From a checkpoint of a small mixture-of-experts model trained on Wikipedia: 299M tokens.
Below are experts of layer 10 (counted from 0) of a mixture-of-experts language model. Rows are named router (the router's row for the expert), gate (a neuron's input weights, with its number), up (a neuron's input weights, with its number) and show model dimensions 0-127. Each number is 500 + 50 x the weight over its row's rms, rounded and kept within 0 to 999. Numbers have three digits each.
Before each expert's rows: a language model's description of what the expert responds to. This comes from a sample of Wikipedia text that the model never trained on.

# expert 2
What it handles: Determiners, numbers and the nouns or adjectives after them in narrative prose, such as its, their, two, "taking 70 hostages".
router:506605565456510550493580469523522452527501485498519531466487526550480456496410570548503475536539453476503625509472459490487467369524412440554451481432501459469501585470566499462494518487418594619486540516528519490515519511540565442488524456504520511571515480535562444516420519506460520470374444454445532435507547418531535504526505574445612499512520475483542424542431430478484627464459
gate2:526507492454595535549544412462566408585500466506522621472474520554488533495512539461622509465498561504547537432501515568477452504520542535506513495499484478570511430448503500495534528498457567517472470530535433476509500487439552498587516467480432464487535546558569522406469642607569465485514487452421431534497490518439483547565582564515466463557393511440559435527458515568569414476502
up2:541460552535474484531432516510501482413472568512511507448398534439486500449582528536571480522532491552576552424571567468436539513494435398531475541495457464507465460548527479472505532527443504470563436490504517438494451546512530467498473491460436466479592468510470560410484390542569574490516410483431451398442501441454514529440466467537465528550460538526576388500503460564510473512512
gate3:451528480473379486525534499486518521481568481516558564519469451463541446472555481484519489511515474536525460478562553433416504490587434427550637561444429459520474591546467506492522510578398443546463508536550474466498470586505487530489462594467513537509428587454503413446516438426448549443437508497486556482555504519565564502487511481528542454521449466575522521568471503478571556435573
up3:550544448546522518483443531455550527497534490578521546509446475537466568492573506481446466516454569445467506509559473481529499573522461511521472484447449510480476364459631385488514467458531393453479506532523511434514492471560494572443509500532497486635494483538529490463517534552479548509556471506422559411424474574498472520514451564501489495429496608551397537535489519442529419508457
gate4:479552548494496450518396482518571552443520469477575505497545546432445573493492523537508449475358443449496476541490559487507541503539499594520527432473512417427619516519598576470435582454506537519523527605459469522523516495464496514537478561556441572506532555493492444515474472535425432478544548408471535465455440558494497587556542416506500537440492502490523353456433559529418484488489
up4:467482472466461455552499477552633467600544566603575484463444541461503498553509524493560491402535485553536450491494483467515471431503450401479563532452556459537475453517541544541490493537497476597539497583584539541426445476495426511497519493545499488575495482494459492565584447529475424426356528496441509446409493422631542470539476519401507530525495510543434436462501425537451560470509
gate5:500438512547496552558476539476495473570495494436577524379554467490454461503452430455489489527497458479567551498548435480607381466448565417638460555548429512527555521563519475512543565569521514546551479602452478544466513550522419525545470571535595553546455499538517487426496491465483563427488440444505578445563538444379580421431500538516577473526523520544516456538528521504521527568533
up5:483554518550499590549401585474472515519514501535426525536532537559513482554454596495496502452406520503550532499385611408541534540390487506511478476506495577603521455471420552462499525529559496602536532518415516472464452433459530428530480479454539510552419479520487492538515470464407475509477534485521444480477551519546477432509614477505475502397530550546567500421467496430508518545542
gate6:574491556450527404472472501604452472384508522500467564502426496460500516536526500501483596380550522422515456532596501437515479469499583444492456377508516507425419463540513467435534438488431513505567529496485564527561415498489542403481453410498563356510530475570492409500406530503531542544509500504509473502491475433491541425548472501469381528536517497543425508469552511498544547533525
up6:394493472506493558533452536553452444579545555544481435517515523502579423507494524482457556477510521481516464482469557437431549476470531502515548545473435419473519526461471594525520443556497519508467517420520461480495495381543501481473515578607426467498533519555467478366522502475536537535582554469521443461382432532515559541505473433474566536540502556519546402600504534540591474530493
gate7:443566567580511504500559591513545464419444565546513568575442492480476508428526588590494573512470507494416548476443486482559418618549459510449489518463437449495501537553578550480590470506619496545544587427509540548559541482500493575424544556488550523438443590453410506431493534504489528432549570488464498493432574534500549541480508516425512493496419469490469572485515484496481565554466
up7:529511526492545532595545487417429495456421457492474541471465535537565458563446505518478467461467476436529533534510473564523482436524490552440470536530513505460513500491425473474518406619568560432465626440532556477434553380413394510413473577517465530481565537478459459543430469503512497540589560458517438425519472459542531560564616443489399540503393433488466421471519503538540500510606
gate8:548455594503602466550523426548529445512618526497595537423479487496485460471461507511577470517490475449513556457520386506557557566486523560623484441537514577501539443458483642502499530483546463458480464553506440457581493495547531524510501500501481564516498383528486584524617476561525455523496480516520541523493499460594536454419538404511453550545470486485478454525597512473496548492533
up8:494496468483492550514445451567584395537532546445621557501501544508554485515515463492551493526565611490464570431493492380438446463514563430604520492398567471475576584517581490552443500394495506484532504528569503483505529473550384496535482432488510507547482517429482551602476519488409465514442454559496540513429467556574485509469476536468475553531519556540462510443433512552430530452552
gate9:429526454439574493529527575428516543421477493435492465570427510497521437521432463437541510467463540502491548467475546509469473409479534443449544447569445514471507605487427478545348517514517503475429467563504532463505555593441414497466570559512510401517440511557484491508490413549529480520370538491527557529574480419456530463505450480494531545496443439551504426415555529501517434474545
up9:547486477506465398576496474479555550471466473487468570425519607615531536509604542467501549536556481483632530471518582431525536591429614552537414430427616478526537503501495526501515585517509513465434515466546501557533493468526540537450508425513437575469500451550500596473570487543513519526512490575393498567493481568514446498453455611487500469494376415573522519478488566388561536452459
gate10:481511536536540415474530491510442472533407442505509525480557442461385477450507550422439583486462514441419514394352500427542491528396456466472400482495530460453438503550586427592496565479544520460501518572544404546546516453580514445462559483416466589491477461440508529540487528489543534483517541494461493532569483417465495437488563505503558525462512456587491493466520412582525534528450
up10:470559531472459585417448554448419446461498498554655437489450602541554472486574586594443501498452457549512513453440510493501551400461434466539554466500556531516523476525476445530549518544460536482581564542499526538617491455543543565552425484469456533502524504534503570484501563462464500515532450512461459526453375575517459574448467512530558387531478474482624360585426617491455459555423
gate11:494515503480494486554557490509531502606512514536526513473561490441524444512556480480461501567426475550547616398528451435476479377443456455374511557529381404499439547548562438533472520431514525432516523455502552566462431575623542590429526543447464517417514418535428504548392537532511509522509491486471521572539523539479526431459486523530546539543530441582506539503464481506491476458409
up11:481508481417565436466563481429494507504511523509479444461460521559539482516488543573472520389410541482519526461477483528566476541448544565477441496488502465517470472509512473616433565530351501494472520501578469524507493558476487503481557444501441489516529467384426567515489470578423595458490560472481456483462474522481522464477402507509444448455490466466471547551523455405407510490506
gate12:484601543502531560485465566541559493549556447523463494487489602477466451504437502473597567619516446463460638495548547500530457479476550489448408488521479481525569577456537467545467508498510642459486462551494494476531497471564509529525480506521470452481569499477556429452453561496543447407513430443475458550428527550478558405562451574498541525480497521492510554485513442548540506599479
up12:562463450490512482457465478459518583570484454431536456520571582538456494440544494555402499556597505513442484482468626566528506443532573509581470517461506438501399443554479475633540565492503442558418454494425461597535447485536432528533487557484567536502479429453485460502494537515495497504457522500450497506541506414645443504476566557445463532588523514427513530526496493544511615478573
gate13:590535511428462541490575453574561486499481491490541511552478493460533593599518490452587376621564466523467554575542534434546535544419508436575482518521540350452480538476521506555409544543535484610557426494520447494515531502447492504534344450480470460594412488460585519464538401558469480525486479566487430543490463515501531491470631498495514498393551466423452549494416508489480445518605
up13:493476480488586600472498546551473441573546563569463479482499497492495511464574493581471553597507486513434511564478459522563495453395555463452437505493445415503419496473563441469519524450511466568493519564474523561415480483439593567503508508505529546573511509569552516550479618545519542494546536532541446567481498497452627453460507525492525473460438493438491578626445522528578523472572
gate14:400602445512586488435429538482550543485502427542546498512476528515525491551573495440436474420547533443489540491607637470473488529527545553481549471434561577484497491462417529525487462467514446477504465476477519469622479530492502471436512488519446410583433450562445485481466436493499551523445388452614488512430417467545496529449492480442543514540538479623523471480414492510587608447504
up14:657394511490585570411477473538470541550490575461484455531486539598581390530501434504580504529528460559511548492447513543550497562481539547565500510529509462536561472492548361526535527475529483503499448540520468537442489580472601568516488440466530493466389435507472426423494580572527526554510547592536534470492450481505469524479543489529433543516473474453566391464470431567447417540613
gate15:633478456451469552502514522471511426511501501517539568539554460492652462522461493462524462552472437432430552466492525480573571446467545494510483548487555474601511481430515467491412580516505516534483512461474571525608459502479428626549526499415557478450532490501451371493431469561542594421479380485477461415537550515484517487498551569434492486487492603571401501556412498566360461529589
up15:560564573538596434499489495550527483435476483493515456549498476467501509528529483470501445407573465445450478418472560522472512500547486452547387460515536479474535561432515554412450582476633428533461502534496625447544440479565518610535535495482515424431503546547484452514579547477494562515505452372508534430446513509484502495518552601461491477437511532474445543536518512405496411498579
gate16:581432554450516501533482495520469486549524605520446375453540546503500458499596586460399458513547463553538504563541520495579463440449537497506518516512479538442436443543514557547463476521447451379562421534563543549510546512433556561501520472477472501543565464445391412466502429563511541493531440471414464460502436496528505568462483484470543531459584446652528449433467471459566474435484
up16:544489482569579486484505462522484573663540577539519497563474472478503445494452507452585409492474591469465603445520509453541503550509574540500510472495518478452567437429475560521527471593504514352397459547584455516505477486465517514441497447575476457453487479499441501514516538428500557611545571485533424526561525424476528431529503551486575471444553486550432394554470566489471520423522
gate17:442466513471553598542466420478445507427466404463436558521479525542556565489514580482492538448424362527579479428536485474542533528572449422547546531509535540528483529558558456457472487485468561517525474584498508617477480490513476527488545457471532536514555432562516520496467493498517463497568562387447504470530499474455543534506515392452503520400556399469513514539444578479519471468537
up17:509553507574460544406448480567433536383478431553522510465580439443544461480417532534397519544564480514481468464515528522531544511632544589558478504490489609499461468501521445558523548461452518447617488500467439537475495489497462563318560512406506520468505496466455425580501474478424487463468439409521540545464465543451403548413421546396449474384490509541538560570542537425502468504575
gate18:614534544412572594566496407465589491491530539514460444498491394538495509504400594484554514407477478522498555535560546505427537478570534585524468480479492477577517527443507436514446467558429573573479451393491469478624540494499532510542386463542417604566487460437541501497483462471541522533551585514463447517549485505563514596439454502481577525474490489463469471488571453443635469452532
up18:484466577526579571598495489487514527441468536448532532485441407467448364455579602539416521518452415618461503518494552487496482550488542441422519399433511471472570550409530414420488519554391534450495454495521549528496588451462435454567506480503402491500471547530556524450469501400459456542507554473579468445506492431530436448527487515441470439444467520547428458428563491433559457586513
gate19:491546439589498520376527392653459590455483437482541443533462450559509475481529537473557546488485513533450503524468510520634516464569510471497479437547530453520406572537537593349534501496506455536495506564496585485486576396442490460503475530486481444484509530562440495552530578431422455440579421549433584516545414474483456465505499477578544492519465582413561561447552471484550497513472
up19:526498503409453490535501523461498483621489476537502452432454559493472535514532490520542494495437502574541536565477527543463495476412460490455557513514401444511400453505463445445400498521446467406531593479470535465460503554505412497472494440521486509506530554459502476522516421522528480475501422512593411416455519559504587441413558516525481529501545516427444580476460524481476637449434
gate20:438511451530530536488451474454467440424486508511501513501437417556511475468512483532522494509475500503440464590531387603419484520540536511407521460522492474488426402480534403531419568531524589427525581575485490513458570439465345484479459531619555498570494594604543521517512474486531543434547477428584489521513539559417556535512506556449472545486448489506516564430442440406519468467566
up20:485557481431495587459432548527542477540508495525505459495533488487537498432489438458494552467540453572499556483503538493588541477484559599448408418574490516513525567429533567535508492528579589447592481516486489510493547518568481515475485486568542534525490624511615570487512571460446500385517489461481501485436417521496501527503502515564528512428479498498577555487489535525498512459514
gate21:539542442583476531533511502461486378466494487449523507478516459476525427499435536490616522433586527480524496554562458513479478511579413510521534439517556480506419466565465486477391559554396549454420496614567515542555525510459394476556509410505595523505419455490485446613476539394448541484501547467532477472460494457524479494476614469473600492448571539478551534585417511501570470564408
up21:441514559569433482691545526539431535569451556530477524476551553606539540469509492561568531566359563434390511475546509533450450583585532475485516402546453488509442449504543474508447567600495433533507459537479414471526489504551439528534526547595474545475539490521488518457511499485450491566530490522521600549507449443505537533533443504487509461532505449486448536512514561577456511505489
gate22:552428537401582547513557369488550447478541482521483544445481467563538507597561535455552519522443452446490485507548484511570487473601492577432487426469441464413583439490484500464508520506498590524527461505554521538427465473516487451440453436509550583441582456476528480494429526585440498566487503455441429509567492475544425454517563461469340549516511551494551491411512465512504506524518
up22:521431502491515558447584543512487427543498463555483428507559492491516479525459485465530488501492507416493668513442491540579394424500443597596571416473440488424534405478455522503433551382591504547585536387558521509451460466492463536520506500501572550544501529470516494481436521498543483496520529473543405491587487464576470490585511418489481440484543509501489494477456471479449499484459
gate23:572573537444567481441559575588563512438547580490593517532473467528506489456476428473612447444505481489489511556522572566513465485517471537503503439517506475619503540511456471488556579479536485572541459512522537405462529515460448426501518520499492536534507501515518462440541532575481587476456503373550504440448487549538543435520462591417497454466538538441482453439425524504489453596548
up23:545564489550554529507452483539528514437494529557476555401468398502502472584544496548515500470492489550476456509433495502448471582551373540401547434561520508517494527482594422584397502527443517510474383576518402492482410428565403541470580476427479557513487500534477469514502568462540519554504421489530412450503390461509510583493453440477537488455568545580445499510470548515454551448465
gate24:514460506520550527527532463551529519510525443525548460496459568580468539603530391518482514539467517490505501499454561511574430506530470521516497565493460468461524572448478492502456523429444486484438494344566564547526525516473464558401481540489568483516527490546454498523392451501589456525498525555518546530478480501488476485534446433591515496480549464515391664486496560476616521427467
up24:463525488459488525531499563500501468585480564482550404511483545517482523535468524511507428506502489557497517583432467486465436472457436557469470516495592468558431479454440470557499511434476527514503485472479550569439459444437541483413372530435462482584511466475493572534426556419544462558497494551465412544587421479521454478462468479505508518451532623436545518458532444487499490483462
gate25:504496568507504532548582460491476469550544492524535497470472466513468567544478391476473517581524467566424528435551389476533474521500502520400510538515408457528477647488475469520588416525476575470536537507523504599426544588546430543509482556524516542447519481451528513541455521544517423543440395418549584542612565495431379474637569508513551534513424606472487549589498574484420482557439
up25:603434531553505516456397476490466482447528552444427510463462472598537506485592520484485526467471481518522437429559565537527450542490441594579571435430456579509602537582401441380499552614470389488490511432493430500485441467505498483504451468537494538519507476530431443507452555462460472576543573534516393503508507433600520489546504493455417411481560585445508516455524496514468541540479
gate26:478481568505464521427525482510445553475544518519454514439486538526563527470580452480564384640501455501562555537444529508524529462530467494444459399548537517497531569485490553511486477416483447502541439554480478501511478486504403491562508485515497472486437530484504459562498533529506462475538440451522454522449526489442360419481559456492593507643455437550421562536451515527538479475607
up26:573530552490603472524536580505491487386536496462506488527550483491534563508472449534582573384558451587484577531474563540450521463530472445442483533525436546464514517466542501536510584460531506490528524465440495499425462426437453550429481591509522520485462488489425420493463491478521497548446506588489408443504458543521472558549467452496445512578498567593503521542500499525468514538535
gate27:492524513502494425560558503536515603456588538476480584486581441491492542537435452531572454518536540542447540438529485492423439572393467482438438467599498499417534459512535421542506577499499477474518572563538538426407512556509528472400467520533511573524529543578450508469444428568475442416502494434453495468550393484500438470554480489584481489503505536493558551498472536464523454491469
up27:481511457482504414508573428518468443403575529491487460565478596491597471487535533516374519540480583504516427469511600448544453453481546495430508460433500414436511565499564471480463518584539493495472544544578496448448498530556428481550538540478554472515529558490404510431540567543555566492465396488548486537434519482538532523492551494564501560490444436524556530450559544554446506459589
gate28:562528487614396503501444519449507467534419541533485426484540583572543587534500498526477565419499427450497624472518471486440447498453513545431488480537573420489560518515443506424512540462395517480444512591562557487516554533546522506500502505455502396539495484508438496560537443459558502563454571503494506379365456452457545533504570548390516447531445438461480520421466506480449437482482
up28:550595550548676518492530465534495576484449450564533484518542398498425638444569437532589534497443450451449440599437504451496510479586516466517502520525526524483454478507372463463567493570536479525542530444469431444522498555487479510627562397528498513366533527458587586562524551514492565467437468483545504443547465518582547417373501449482528545549468496472478517442586493544432436553538
gate29:518423461608452445536488530514463437567407412473462437559604513454445514512466525447458587508538470408469613489515539541531530545383406485542476465456575547473505459449447575487527498522536463504535450485514403454500468379451473456471504495449515576534464432501390498509475485427561543527470556487442482543435515444520594550553594551501462542572612516578500478522454519511523571467522
up29:495468516467472548553527468546573561566486440477484497489539435555518505582463530536455446437381451519531431520546545428489547528554488479475509543540504473438530452524531591542513524524564556420522509625467566511484527525487527446513500400470499547512528495363464473444580443597513432551549479410448587453468445501485440537506459531528469459505565508482527516505546532581532547479510
gate30:525440545517531503473479534524477481464468536498441488491561472500459512572541586463523503484514482485547473534512507597468480495524523464544638520508521393497396503516558517467512457507526539552512468449502510501581507513461460494484481494498498619561485404443529487542478496508589458494524512519486441458486481524429436516535514459517498505512541491525512501480482561466508505575465
up30:550472556500538512466481520488460501577491441532438528486549612518516496517459485561511512478348534542599586427499550475547511425439477583491589469578482508539489451443599547427515505504563455476524441652457567520522516501478454477508620494499485524513492531430474559542414591500511436473511455419483454505497428521557483389589530445524577454571464465467553454428429444593510460487427
gate31:605411520560656512563557585482426517512510542493515485523545513506515526576402496487469499502628519548551473435494471513523529565519443387527446534461483507449551465548447452568577430487547563504465506431451511554603587561538482463438512439611507420436519577456415511459488465537524476453512461595491449455518473526475528501531580526513530557511541489440426484453522403467493601414488
up31:481496520500470479535495513480516540441635585447469475517351483543589475576511521405514486466610485500532561445449503464535538506459491509496507531516485486449491563449498497456545501482462490507554420528482561487514445505427516448490472548461534524498679496455527430536513512516509445496447399617506574452450402518494571606422539507538487459433534425498515557501548387434561438406478
gate32:506576556416515523562507409509550434555488536455473462476460484517483415481572589506443552507602522613430515362571491528509520517494440446481442373522445459481486532485485498542522496509538499516468525459437443395561468482449566475521428541554547561472541503469515560609561494430518489510507562532436462392495521484514598417403511504466578503438513489507480468542437537561495389404425
up32:473460485589424534500540514559554519548512443446521563549540511371495500509436482453496469552452515518472530427535495404497486408504582614552499450622497514544551498548525553539585557482518508541481433579559428477474551509520479587430503443505593626522415450502514506486478460482409571470440500466581522553477540483476487502488515499511512450471425500563502596467500651484395578588475
gate33:501469550535471532476506440599461510451453462616499503482462480530568499529408477479509534510356479505524511455405521440536570474454458512479447446381494536471582580517525573511428568491450527493519493518500453528488534466618539530547534438510513523537559463460514471507587544436515512533518572570539425589544602454421572475524520500574618426433484561480446477543497478565537533508491
up33:413529519520483513538471623508613540521481503506501505483432500459484577485484695528572426500519439544466561539571525493491485449572424474527475508596484444512438425473499456474552479570392483433562548480498472425494439512591558534479471397543455565500518477486603508485506566523515601421539432448526512582498552439519456528386435420499460388492457505415577480517429459421477496539471
gate34:415455463459463507489564477532593522433517553530545583474540501429377516441471515477542549434491514467522576495468442473566476489481482457528489558495468481552467625553448426530457501487455545519505456430514410539450534479444483468446518517482546482481556489419503473499502443543362529547494475496505424608589496429508541591490561538445449559533560433510540512543367487537459531515556
up34:501504596524545477488500506531429485493542590542511574564480572478455441482509596571486571600571453479491472509557478502472495416630431462478504493478609512474440425455483445354435598562501448535551454457471496513551597589517389520502568469466475468461491453502508417571543449487522493487533572480453633490476570579500485544515537593444537492513443490581523506495530510534431601554486
gate35:518388481571444579559558586553526563508558512510481508466542544412432466520527502491511478520472527394545500554417498448573524469479480482490467417568448543516544476451505527527454589528553447461494434513491429473534527513449511473531486427588405516577476464540492638524460558523447467418498504439442486552504511522564539510441528455488448547517562481455460555514422469480583436471549
up35:547536501464494501479428539467489574500458537539530600552377513572543581489441541455499412520453556603546566475459391557543422502473524547528469494569579429547444559499456482495576470524505444598535483492558535499445623433461399498443440545427470581446490444460501526442491533440491502549553542514530494437427453523437384487547556410489557529527445462503467453411557470549577443489485
gate36:559479431462463458401542490480425535501452528473520508480390481584571443463491509554508504389472514494455422493539493529592488480535443436524492517427524596572553545468522539538448496463454524515569504542606431499539472504563491452504519475520451478538505496509487518396511486587485458552529616509440557420498499593514526512526560518575440482434623503511518510569483545533456478418576
up36:525432574464497378515504480523456567491433423503518565505482394408414593571518553422489467380432504464543588617465415547438453538515512521450507611444538553541518517455491491530527546542440560489542466504513529552579484508522498540480452410466486567470521487481376500517525400492465540499514492536433596508491532583525417547549430553513500525525529511524507509566419572546483434560518
gate37:426494443573422532516535441484523522485555478477503538506559439521554508480500523531464496611499546551527484480483515530488559444486497506501509581461536507557471535470503490450633569511395436471550481514524450520522494524417466546519503440529608536553541495447560452467496578459499480518395460497462445502501475595505462445567456461595513452434443462425462535561472459487466590474471
up37:592489542540545471511642506577603570476466489575478540486543546548448510501514497592483552499499457524564496463462574466433516532444466551557421503493454506506434385510542447456454430436440553474561581498462530543521487519478497569485539484413464486513465511519589517591476429431502438555431548538403459524434458490525531551483559590460453486429468473532557614488473515566487533441492
gate38:461558504616499400442578541553436435511525516524548461583452505497517507506508514512539561519539435565488474553497479430559483502453407546516522416544506492428500506478473549487488441533516529602551511566475423428454529519541542485447421512596465458402426516534517473508525567436509452475500494467455580513569505483583561585470456518491481397471515448574532497456503594515499497488517
up38:472471481504567439571471488526485446445591516451453438510562461466536517441493524537409563455467470475482448386491535393519545554522463473499482517477500575535486530480509463560549491492540611549584525525447480526495470479569451455490523586526414375558550506460490499522576457508535520483430483527484403536619440540493509541566546410423517524510446523503536512427438441462504544485439
gate39:414538520467460446450513493434448554544522452535476559506475543396534504520476446464504488428530584530548519482532366474590414566572452457449427561468545453408529474474404470474477440491509475435506544531511510457576539443500499466614516537508547535485543459441538477448510514474499446531532574487511488506483514434485482536610407436558483493454572517478444460384481473487527485519555
up39:545426505525528514573455525527441499469538489541534498464396565536582434575552488541499457450534532524497561513452474457418510444465596480496497394491504576438525435427540509490485498458454524501430553447509492573434516505536476567530420498399401427459538478552392483522441580468495531479497527475540412530500481494512452539491498427494443500543557529441575470437509511569455441552526
gate40:569522470471519487484485495541564553522562514512469504499452507516413599502512561373518450465447476598471410507492515537530504418449477419545518538547503485553529501448425526657550499413568582470445463436480488503514627540432538531532464533525449590555560531506563504504468483436511494530490412494463465444431486421543505463627501425447457494493531511582515418414538473610479452510507
up40:470528523513484601475535477492562513423490602540461529531526498569453515454552445516565584410509511490488569441485540497510499547510528488528502523516409532611461498481543525485523462576461515514409442481575484445473517437501483517555499453486552504438535541502566509418498548486520464482484501430479581465478527527422457546473516481512448504487542539423554550474504481527486460530610
gate41:473384559412427490541501508552470480475421507553528470489485507508539472566486541503481467554525516444446613491466512543478440509465500367484481498448436441570531574526536476560513500351472505596497453489440483487520481528499498560548480587582526482516377546454467547429555494519347518453348429484499415363557596513491502490406497506458509517499491495532598497594483592568487492421483
up41:501486476494486543511491483472523562444429587541510426484507433480501455537513521503521546528500509501560432503484531622530501577518477507463546555529490491569477492434437463488486488517594462517473413457592428539511512447430554508495502436430440484552532524600535508548535505492512493391538520574464411491479526544592483480520542521510587482548440510558563574537620565513535457426548
gate42:532446485523535618561479503535426479513431436453584564499518526512486458473416452469529502520466557454527496458481468467578532418559504486597509454514561436459470500499557522525553419616468620500450447439559614479489610517540507430561558475608472404547545571598525443459503548436386512530604496476516519473450591523494462536529512514489568490549469440482435574537436497508490491523519
up42:520519447567539488498503492548537499437571597579499503426425491436493506622519417486509512453557543461525552492511501486548448469482550562530434470527459444478458506483545561442484490407553621501493522546457518426504565610458454464517447463531532411500491387569436486562531473499483524538539576545503522483503506507450437440569549472539378475585493533456518505461490526613518444545463
gate43:496581556538541527519520417496530574347540547439459529576413441532468566515548435442552458532618498438520583523517537575466554481475434443445495487526577524512439617488583497451574520499382473448441487564549504474489499503528624505504496594477465509548524497604471532464543615578552499492475478531518535460497431498493494395447447543518511492601432486555472507580481563543464453435427
up43:509610594467503506442549505469531477585462439462494411438507441401550561437526565535482563472488455443502416531599488409517449525498424506453542499446427493467538519447508486510472548539560504507527361489503444496526525614454470493435474443526605477514493425483506492426486474538487506516494458524521455493479552586485607564443436485532518561503545566604624451467592523450470575486501
gate44:569460583558530554450502551520487559410492521556548447460457519568493431379571462473509485478591546528525513536538562541518537524477471493442498460458478432431427533536432480342472445524469537445557604550490513493531509517562613527564439457456465558562589486558518510458440439513438498450507519547520473456484557500452485446458509561525558463505478525491533536587483476521564560476413
up44:547435489517556420488521582476455454451413515504508592505558519519498492449537522483589436519565502518551451613498476523407533512427557428488522512537513504502512544499392576543469462563587474526508492496400531497502503487551500480478426468413569543600439450471513436560463460458500505429481497490487518499500607503556447409508519483560585376472456454522498494612558558587510564417491
gate45:620548472546340584561476491494520406466516579541415504621538491515501448449491498382511561439474533414492531506516499541554446365538543474572479448502448537495487501457508538484518428467499522483584446523521360509556620537445514420469463565426500503511484522477460521534558471451464489485479438480485492537568571567480510501430500539400457560505583447519485500441465380519490570515463
up45:500572519482520492458513524574496506525641567612424622543553515520527478449416518468530514424498443501519393547477413441526458424516617536590484473518544532551493471508548542476421494543430437577467518514469592534519547530430443467469540494544466433435500567538517518478466540416455469536488536452518501588578573581488508596564448464548561479489510542494484548476567387479481516586529
gate46:564493516443511416512450470521522502522525535541427523544512466464436453430496556564509485564513438496578467481479527546532547475481430462514537465543493444524406567434485546509464471420400486519554534541408525506556509508537584495456494502482480554434489499505589515515448474491447534497545493510448472519436549554460472545543550466462535503379599541515502440557558563470504555473491
up46:455433471454484409513516442449507542523565477543437481510480456505459520506466400519451557449512573534524497409451523416545405495460605488469492567555486532456506523508418508452485503557449542549526523517448576547469564508532502509518456642457527459468581478469340564499435547577460429591395548497433467409565503570542434479502503536397519535464493548475478518490316468509519501461486
gate47:579573472469430488583562523545552479533524444379509507480479478520524566550401558454412517495508485535521501500462548538562532462452470461531502517513510487476470502433422523489449489483487553497393527478420480454471508491510503544526588473585516483545658531440478496587476551531525565520463534463413410590517577452612468438489440499464558438496518488486480458502545449458576545553515
up47:535460533584495491425485531391522512412575601472516512514404526519510544444492561544538508375502452505564466589449607492591535539520475568504458455452551572512518583453543471430527490538402557531438512550447548531595455466520486481460379579505454589441520435546396479469424445569466498536572466516537596532476389426485545559540556435514535473549460418447598485517552395549518412458524
gate48:436529509458528442527465557500427591519569587473536495538502564574528558480517509480440501559498538489342508445483471402563593547513494463496570534523435520424520485529521512488533513501531574489429419468482488536504560542474469566517504507619477554524451530555600470539465458401483581409468556478470427542519560526613506480514510587523448473457448492451453435426458582464474474484387
up48:480523430549445519488425592565470492471419477461604484489627511594509465549432511490421512366534635459481526498496504541513546498463471416496466555565462469562511504414579558495524513542466576516520577516532457548535510446406535453476509520562498481455463424526477495528458495491405473537527523639500523413479564450485580519523509485588507592498465469468457521479538400471490544544413
gate49:479591558512571474475493479533551617504483510457616486476537464549428492519469532398437394506555617494504537540421536473543586567402550494496486469473559496472434555476544491489437506429421527466475489450512551447471563527501555443520551567556541536514518418442496448529524506576490483498491557408498512435436449546482492459575456486486525506463510555414442508517497472563536464499435
up49:477538540489539535446471538585476520449493585462452537529511442511428503380410467520572432455481489597455550424569507404568474510440501478473505620463503549588414537489518482563480636444515525416496543503536540458503469445537502519558506501497586456567598517498631507540516458512539508483452515503411515438453583537543479517462547501520543507501527363502445489553533499497450507496560
gate50:520521518419584543470491471492575635471528614510507473583463461573520469528551513475543490527466558565497559568468450516476529607548552390533523401513488422524548548479524527482448556498557584523418536614482502473579591481485518433570514472627483481582445488433513454468513527448403421498578496502454481403502456437469489520530633375460484456573507484492526546511480543410566490553484
up50:471447506549491491554540363486465513432461505502559490505490524410520631534499487557451447460547448445507457458561456508579496604550504494483460563456535497502457506454485465469593529561457461412461588424513494454529468417485476480334494442465630495527547544460432487497455579456561526511469440498506482620550426521584511414495544530545479537562461537532551579468520485542440499510463
gate51:538545632592584577618378376510437554513454398468518503514493406515449492473477495477420439589528493391464573517481403480466525440498472462509450481505497506566535470433585559557520502505508490540528469496559529464525570472532489516490535514401419510521406438426553537530477480532471462434536551481497454429565581478502461488505462453504504536557417499457490577550459645577557426559457
up51:487540458538523520511529516529498464659559564528445483445543604412493561514465472524479449557498476485394478510456547518464458463480517548437538479529453511490593552516545449563446483473433527570481481550435560466566417496552545446460460435419431496597607535574524497501453563602471454494493456465454469437541511544471585542462508555495602524539531419528485587487457521486587601521599
gate52:528467449658419504658464442500563556410475580483553458472426513456483547401503500544509476435486435534593532512479477482517566421538446469592509491532474484441452560485414606590433591480470474497530502497435564565470467454451524488511529540488567551536463481441439550524454478566525589602593445498503466544412500482587532467438504522486502489504479510478489470526490570515483537484487
up52:494504453517546550507545569509524437457532428515443418531511537527516517437553466495586451449507523565453529551472496448558427522483585519513436503553520515509443462457489547462604525452551523446478458469539494433481537466565513439605590476465430395583558495484539454453490438590479485465465436442535593541461477506478515524491461552455575530483431564482604465481384538538522490481542
gate53:471510556448520513478420495516450473453564538516400424509478475518525473579505486484475433455540493478445502542486497510383526562465432466462461429443488502561456485503502542467523463517489534533507468368492515480551510473487476459519492485575472456526464455566507623429535507455576528513433551536449562429545454516482460417508500574496512533450393498479481521489582438507438532447478
up53:515452531482478474516493423452477550496381410469560560581495399461478500481564546474495544582506514502496425461444523437380550553542529507452572486545457497571475603477507458446502511472521510473604517532463545534518498532492557470495515472439513550462541492428588487607458504498546557427473512501539468380432594480522535595525506518477523485485520459508449469438459539445549502488499
gate54:542509488552443469657538532505509498575539525462475502505414558500462582392532521501435556502421454493456532487554459494415495533535523484513519391565587506442530484520595525550426572559514436453540501466500525579452524485444577455479551583516490536467555519621515443516428629453492509433494513426556511466476448522480452500563474440506497441509510509474464476487507452521445537349514
up54:515567516510495534528484587581450500446525519461503582469438576485532519491497498467410466419524540462417454532444515544552509438444397485527566499523509417510516562483471440500513529445455573510481479504492527470543457539408484563602439456531567436480511483474519404468456543569517552551502462592441540413435502477520596468504509487455527464424460449474459534405523389414443431555583
gate55:535536486472551589444503463523486548491561488584436453462530541477347498447520520540495593548510520567442515417531511632525535507467436468530464466530471461530515475402481482433547486463522534479481520533450464487511528396436489507590475522459404488488488494582528447528489516442520518504491514515438473425430479492406543471471521447458519379494497485509550513555540518486496536563551
up55:560519511539549537452436510536552418478581460587436499479424473632520481496497484502551513498438533593575425466457574403531534488519486521505384469518597484503502472456503465617543432490573522476533544525445461463518563465477486506543593511549459507514504512547550505509330543489504472507550476480497613517440453545543438498453491431505529497586560497452523487568515449523573487506546